{"n_layer": 12, "d_model": 384, "n_experts": 48, "experts_per_token": 8, "d_expert": 48, "moe_layers": [0, 1, 2, 3, 4, 5, 6, 7, 8, 9, 10, 11], "router_score": "softmax", "normalize_top_k": true, "balance_loss": 0.0114, "init_std_router": 0.0282, "lr_router": 0.000614, "beta1": 0.95, "beta2": 0.99, "dataset": "wikipedia_en"}
Below are experts of layer 7 (counted from 0) of a mixture-of-experts language model. Rows are named gate (a neuron's input weights, with its number), up (a neuron's input weights, with its number), down (a neuron's output weights, with its number) and show model dimensions 128-255. Each number is 200 + 40 x the weight over its row's rms, rounded and kept within 0 to 999.
Before each expert's rows: a language model's description of what the expert responds to; "comes before" lists some tokens at least twice as common just after its tokens as in all text. This comes from a sample of Wikipedia text that the model never trained on. Tokens count by the router's weight.

# expert 44
It responds to: Auxiliaries and copulas. Auxiliary verbs and copulas such as was, is, has, been, would in prose, plus table pipes and the slash in coordinates.
comes before: " ", " a", " the", " be", " to", " an"
gate0,204,145,200,133,178,187,235,227,224,139,122,199,170,170,276,239,279,206,180,205,195,197,181,108,188,105,222,227,164,206,213,198,147,242,127,255,161,116,232,198,157,191,220,277,189,171,229,199,182,184,256,199,145,230,171,194,202,267,292,269,153,223,199,213,220,206,208,190,229,269,147,285,199,217,289,209,189,159,290,196,176,157,262,152,242,266,225,182,229,241,228,189,227,175,184,181,178,155,227,191,267,148,232,207,202,235,232,112,150,196,170,187,204,172,225,136,229,206,213,242,323,163,219,235,217,152,204,208
up0,174,235,257,191,161,244,186,213,253,178,217,206,283,181,167,217,153,183,318,259,175,185,222,192,221,258,168,220,190,250,183,218,269,252,267,138,237,282,247,172,220,238,266,165,207,185,226,237,192,250,172,137,150,219,209,225,220,190,180,237,153,198,159,236,214,223,205,145,189,206,238,176,248,181,107,201,154,228,131,183,138,171,195,204,159,194,167,200,210,189,256,206,247,210,153,250,206,259,189,136,141,238,171,197,198,221,184,176,188,213,232,222,170,274,234,150,202,163,169,170,140,197,222,229,153,270,171,219
down0,203,217,223,190,144,219,241,252,222,173,163,235,124,154,204,200,235,107,201,177,169,147,197,189,171,108,204,182,174,202,240,165,214,243,142,199,242,222,113,154,207,121,204,254,175,190,222,88,239,195,171,215,178,189,168,211,191,168,180,257,175,240,139,129,197,218,153,160,194,153,97,230,203,209,151,198,204,158,245,218,254,206,227,213,173,208,286,243,179,140,261,261,189,186,189,164,270,136,245,150,217,216,271,234,201,156,220,168,144,246,196,233,211,105,242,188,282,251,245,280,221,122,268,253,135,195,186,111
gate1,135,213,201,216,163,233,229,134,204,150,184,208,217,138,190,195,195,163,221,144,203,223,235,216,196,219,254,191,194,213,156,228,311,204,236,227,148,186,307,230,174,235,301,138,172,203,300,201,235,154,208,227,150,152,184,231,198,170,301,173,138,240,236,105,220,265,202,226,160,128,193,164,270,172,181,187,134,220,142,239,178,177,178,150,160,228,171,172,161,180,186,186,148,155,157,236,169,249,248,187,307,198,180,204,251,181,127,184,279,205,238,193,146,193,200,163,204,154,232,227,197,248,198,155,244,178,203,181
up1,255,214,144,222,236,218,240,217,241,194,228,180,243,181,212,178,215,199,197,185,140,165,193,229,187,117,233,164,234,204,206,178,204,232,232,172,221,279,134,176,206,194,186,266,266,257,238,186,202,232,259,183,126,208,202,223,243,216,189,173,239,265,186,173,200,199,90,246,251,172,174,152,214,231,207,223,310,190,135,134,172,233,229,228,155,183,205,194,150,216,196,223,244,188,126,240,179,258,237,232,232,249,230,227,204,158,156,174,199,237,233,207,198,220,222,223,248,141,187,178,129,210,228,192,181,205,167,246
down1,189,232,211,241,255,228,179,227,188,191,193,243,273,247,210,110,221,247,179,155,253,78,264,223,212,161,206,183,171,231,151,182,173,163,242,222,235,204,115,197,237,198,163,182,164,228,288,120,227,199,201,234,143,262,179,184,162,228,94,153,190,200,230,164,165,269,211,127,93,155,231,152,279,224,183,142,160,172,226,184,283,192,231,206,200,247,222,235,116,189,186,223,188,262,218,225,193,165,234,185,276,165,241,124,232,203,173,255,198,179,186,249,184,194,252,186,129,160,235,191,218,206,206,166,133,230,216,276
gate2,172,255,174,217,210,141,194,199,236,228,183,252,163,198,190,229,173,171,147,190,126,243,249,165,205,210,181,198,163,150,122,246,196,198,209,199,214,168,239,252,173,161,232,206,206,173,311,184,230,154,174,195,211,255,146,235,190,230,236,213,192,235,184,94,217,242,200,258,209,219,198,174,202,222,190,212,160,231,224,240,175,211,260,145,234,225,162,172,146,150,115,210,189,164,274,236,181,164,193,180,159,195,182,169,190,163,227,225,151,180,199,199,239,207,173,205,222,213,158,182,146,163,256,240,234,118,201,218
up2,142,228,236,218,222,170,220,221,235,261,197,226,151,203,248,206,226,229,148,262,148,260,217,180,186,217,123,147,174,160,222,287,220,171,117,147,230,103,244,290,206,199,209,175,214,233,277,174,213,160,235,282,208,210,220,153,188,187,160,284,186,187,190,170,235,212,194,147,263,244,253,163,218,223,221,259,132,293,142,177,160,243,213,136,197,211,122,277,169,123,160,135,187,274,352,248,237,171,246,168,176,187,154,153,210,180,208,226,146,189,187,159,188,188,152,261,191,188,178,230,188,154,201,292,200,209,200,187
down2,191,278,239,178,188,191,195,261,230,221,255,264,186,191,244,261,263,142,198,138,163,242,195,186,288,205,258,228,157,206,197,241,144,200,148,289,224,220,177,225,214,269,216,232,215,245,192,257,271,177,215,167,135,214,236,206,128,210,257,197,204,231,196,168,247,175,251,257,165,240,287,157,147,226,211,190,180,166,194,198,194,204,210,211,194,283,185,100,148,147,215,211,224,221,160,288,137,183,160,181,177,196,150,233,233,214,139,218,209,229,191,266,214,103,182,225,248,250,243,163,168,199,228,149,189,140,208,180
gate3,237,228,199,227,183,206,171,224,217,162,211,199,196,214,243,213,223,191,178,126,167,156,179,292,173,179,180,165,188,199,228,107,200,157,220,219,215,196,127,180,209,176,201,182,192,214,193,197,120,174,213,233,266,228,137,175,226,255,220,188,256,188,202,217,91,172,266,143,193,217,206,250,199,254,272,232,234,204,188,250,187,250,206,190,264,198,256,231,204,148,221,130,214,238,183,210,114,190,174,188,224,254,201,101,186,286,260,243,164,192,193,169,192,133,140,221,165,183,217,237,228,262,186,166,225,190,186,185
up3,157,188,221,191,267,223,236,218,246,194,217,216,157,222,162,186,159,266,208,223,283,174,168,311,157,247,151,253,187,171,153,207,155,234,204,248,100,85,224,238,165,157,274,231,221,148,168,209,175,170,245,230,248,220,187,183,198,169,205,156,158,219,254,189,168,210,186,164,203,246,175,229,209,147,146,196,220,234,148,189,206,170,207,162,200,191,227,135,170,268,158,140,135,302,194,238,256,187,195,199,241,184,200,238,220,198,177,210,150,158,168,198,220,191,243,185,125,218,281,182,199,180,167,218,180,199,265,253
down3,132,255,258,210,245,198,181,262,204,244,149,216,175,218,227,17,262,211,200,201,271,205,204,194,191,200,217,182,221,213,245,218,205,116,194,199,197,212,226,182,233,201,181,227,214,179,227,240,216,235,210,209,325,235,216,186,183,171,139,222,183,151,197,145,176,215,226,158,114,202,164,196,215,173,195,149,237,188,144,286,216,226,200,188,250,259,201,181,160,139,283,251,261,182,244,191,247,117,208,243,229,229,85,158,190,222,166,197,179,209,194,251,228,144,270,231,184,198,154,184,183,244,248,114,127,239,239,200
gate4,213,195,216,224,149,195,231,167,179,217,203,178,207,232,187,208,289,239,192,204,160,261,159,146,238,166,208,156,192,211,228,163,211,148,168,181,236,245,195,233,201,228,173,217,261,216,185,212,128,291,206,191,107,186,154,200,198,164,199,199,184,181,167,237,164,134,245,225,277,148,250,147,185,193,278,177,182,225,314,189,182,212,87,270,241,195,138,235,210,177,172,253,253,185,240,119,176,178,212,242,249,147,240,181,186,222,178,251,235,161,136,170,203,169,104,217,225,231,214,234,176,247,235,190,193,192,212,208
up4,204,191,195,214,117,182,277,169,168,244,178,241,189,292,196,235,256,247,183,196,210,221,155,167,219,183,184,191,170,201,263,167,181,188,180,217,256,202,198,196,201,221,149,220,256,191,125,263,167,266,208,205,126,241,148,195,138,170,148,225,193,152,232,205,189,164,230,232,253,185,224,163,170,188,225,180,151,236,325,194,176,171,109,255,223,157,183,227,223,140,148,237,257,201,244,144,201,138,176,224,180,143,210,240,151,258,197,239,198,171,160,133,181,210,111,231,194,248,206,225,170,201,256,196,189,190,263,231
down4,178,162,167,185,180,242,202,136,204,181,192,135,143,153,198,338,147,199,191,227,129,264,89,222,182,243,194,144,215,226,200,172,213,147,200,187,218,243,150,159,210,204,272,195,226,172,224,193,180,168,225,152,144,154,194,224,260,137,159,211,200,159,187,206,269,140,190,180,225,204,211,193,198,211,231,275,168,260,217,164,157,174,212,201,204,137,140,226,187,225,211,186,139,239,144,226,211,229,174,273,257,220,186,197,182,207,152,166,200,180,253,140,163,218,198,176,216,249,191,176,258,265,181,177,201,302,128,192
gate5,196,234,218,127,247,190,206,196,256,132,207,138,191,77,209,224,259,220,133,282,180,183,187,208,203,188,177,232,230,137,233,228,210,119,215,171,184,193,230,141,295,230,269,304,210,245,267,201,183,235,245,205,141,221,180,231,215,215,177,155,169,233,166,213,197,224,146,195,104,213,205,258,245,160,190,221,229,173,147,185,209,166,273,147,199,189,143,161,188,239,247,233,218,143,222,234,203,240,171,220,162,223,210,185,246,150,236,147,204,219,198,193,279,250,247,161,301,173,182,230,248,207,218,285,233,213,221,223
up5,191,203,271,169,251,178,187,194,190,141,210,149,151,135,237,212,271,217,157,245,186,230,179,246,249,163,200,182,193,231,199,242,200,121,181,164,146,150,208,214,239,254,238,295,259,251,225,207,219,292,213,217,141,221,172,231,215,198,126,237,197,178,172,192,161,228,157,195,168,206,182,278,257,183,199,244,241,203,138,196,235,181,192,204,229,268,135,200,151,281,217,230,172,186,224,194,248,188,146,219,208,174,209,178,232,240,202,128,192,180,190,187,299,247,215,157,254,187,159,232,268,215,216,236,240,189,241,211
down5,269,172,211,189,170,165,210,226,185,179,233,214,289,154,193,364,221,190,191,213,222,224,185,181,212,205,166,195,169,191,174,170,221,195,227,218,196,198,118,161,160,172,248,227,133,247,171,246,207,228,148,196,166,147,268,146,229,217,271,220,221,182,161,200,178,245,220,160,84,179,172,167,159,189,231,175,145,210,174,134,260,181,272,186,220,206,225,201,250,158,192,242,205,198,220,201,206,255,181,156,239,215,156,200,136,167,126,217,183,219,174,259,187,141,177,238,168,194,219,235,235,284,245,238,220,151,175,175
gate6,304,220,122,162,279,186,162,175,233,149,225,146,184,228,220,130,208,253,144,193,210,207,159,170,223,212,172,274,143,245,149,177,225,260,240,150,234,131,207,170,203,142,201,172,167,173,140,151,220,210,195,162,218,221,193,131,219,153,209,117,161,189,173,188,206,214,182,134,184,174,258,163,209,235,275,175,237,229,211,159,191,182,141,216,255,122,143,227,257,224,178,186,238,207,180,202,214,254,201,242,263,202,144,219,155,280,145,219,124,215,198,160,179,174,183,198,144,199,261,199,125,262,221,194,175,188,227,201
up6,128,177,229,209,169,171,210,177,222,168,129,193,230,212,205,225,153,91,271,189,216,221,232,196,225,230,202,222,240,166,189,225,193,144,246,169,161,224,126,175,219,199,250,261,160,206,276,212,217,170,166,172,164,165,145,259,233,168,180,204,246,172,223,189,175,183,228,248,263,271,203,180,254,165,166,219,216,109,203,183,188,222,260,149,200,268,248,255,121,143,245,216,217,232,176,269,186,218,186,212,237,219,292,171,220,180,235,135,269,177,209,219,220,258,204,183,188,173,209,200,266,184,183,181,198,238,239,201
down6,252,220,278,193,133,302,140,157,152,142,199,223,168,194,244,241,238,202,226,218,236,175,179,197,179,188,214,243,199,196,136,190,171,160,187,217,139,218,224,190,131,188,203,173,266,265,221,195,154,210,144,248,216,156,147,200,215,209,85,215,249,199,111,154,249,187,190,208,218,143,227,226,229,195,229,262,165,202,242,116,125,198,246,237,227,254,239,223,144,181,186,166,136,225,129,179,222,254,201,209,135,169,229,223,145,114,174,226,147,220,185,164,274,245,173,149,217,154,223,225,150,186,232,269,162,157,236,217
gate7,238,181,215,183,204,177,178,259,203,218,207,238,187,208,180,234,233,230,187,197,266,206,137,206,225,277,187,133,222,260,166,188,203,198,233,232,167,185,122,179,319,214,182,231,289,191,175,238,186,175,100,180,258,171,180,174,196,188,87,95,235,232,213,223,218,211,168,166,154,243,196,207,127,154,155,180,165,131,222,198,217,236,277,189,213,177,163,260,161,165,198,202,182,190,88,196,186,227,189,198,251,253,189,238,127,220,207,182,214,201,204,149,228,184,178,209,304,206,142,187,290,246,199,278,202,130,227,193
up7,180,202,177,186,205,188,248,261,188,151,159,186,274,231,188,175,151,124,178,202,248,261,189,222,199,177,266,192,194,183,203,225,193,190,230,228,263,260,217,193,244,225,209,104,181,160,189,208,253,163,243,105,230,184,236,184,211,224,159,242,205,200,286,270,272,261,162,167,120,244,194,177,206,196,218,230,210,218,237,202,208,184,184,214,130,265,176,223,192,161,156,177,305,207,198,221,231,227,191,191,191,320,231,202,156,181,204,171,174,182,167,275,297,178,156,200,138,64,221,101,243,246,184,223,210,286,205,267
down7,197,174,181,204,165,227,206,233,307,245,176,177,175,211,205,235,177,227,192,138,265,211,166,165,168,273,163,143,269,222,200,210,264,244,180,238,180,235,205,179,246,181,247,190,251,247,169,159,149,192,162,213,219,202,135,240,227,203,141,218,276,257,212,169,144,157,149,155,179,141,205,196,202,215,247,238,220,192,207,235,196,166,196,194,215,251,173,238,127,290,114,136,197,192,203,203,154,163,213,131,195,130,189,267,169,189,239,280,209,223,258,151,196,226,165,240,215,235,167,141,257,182,154,203,186,138,221,219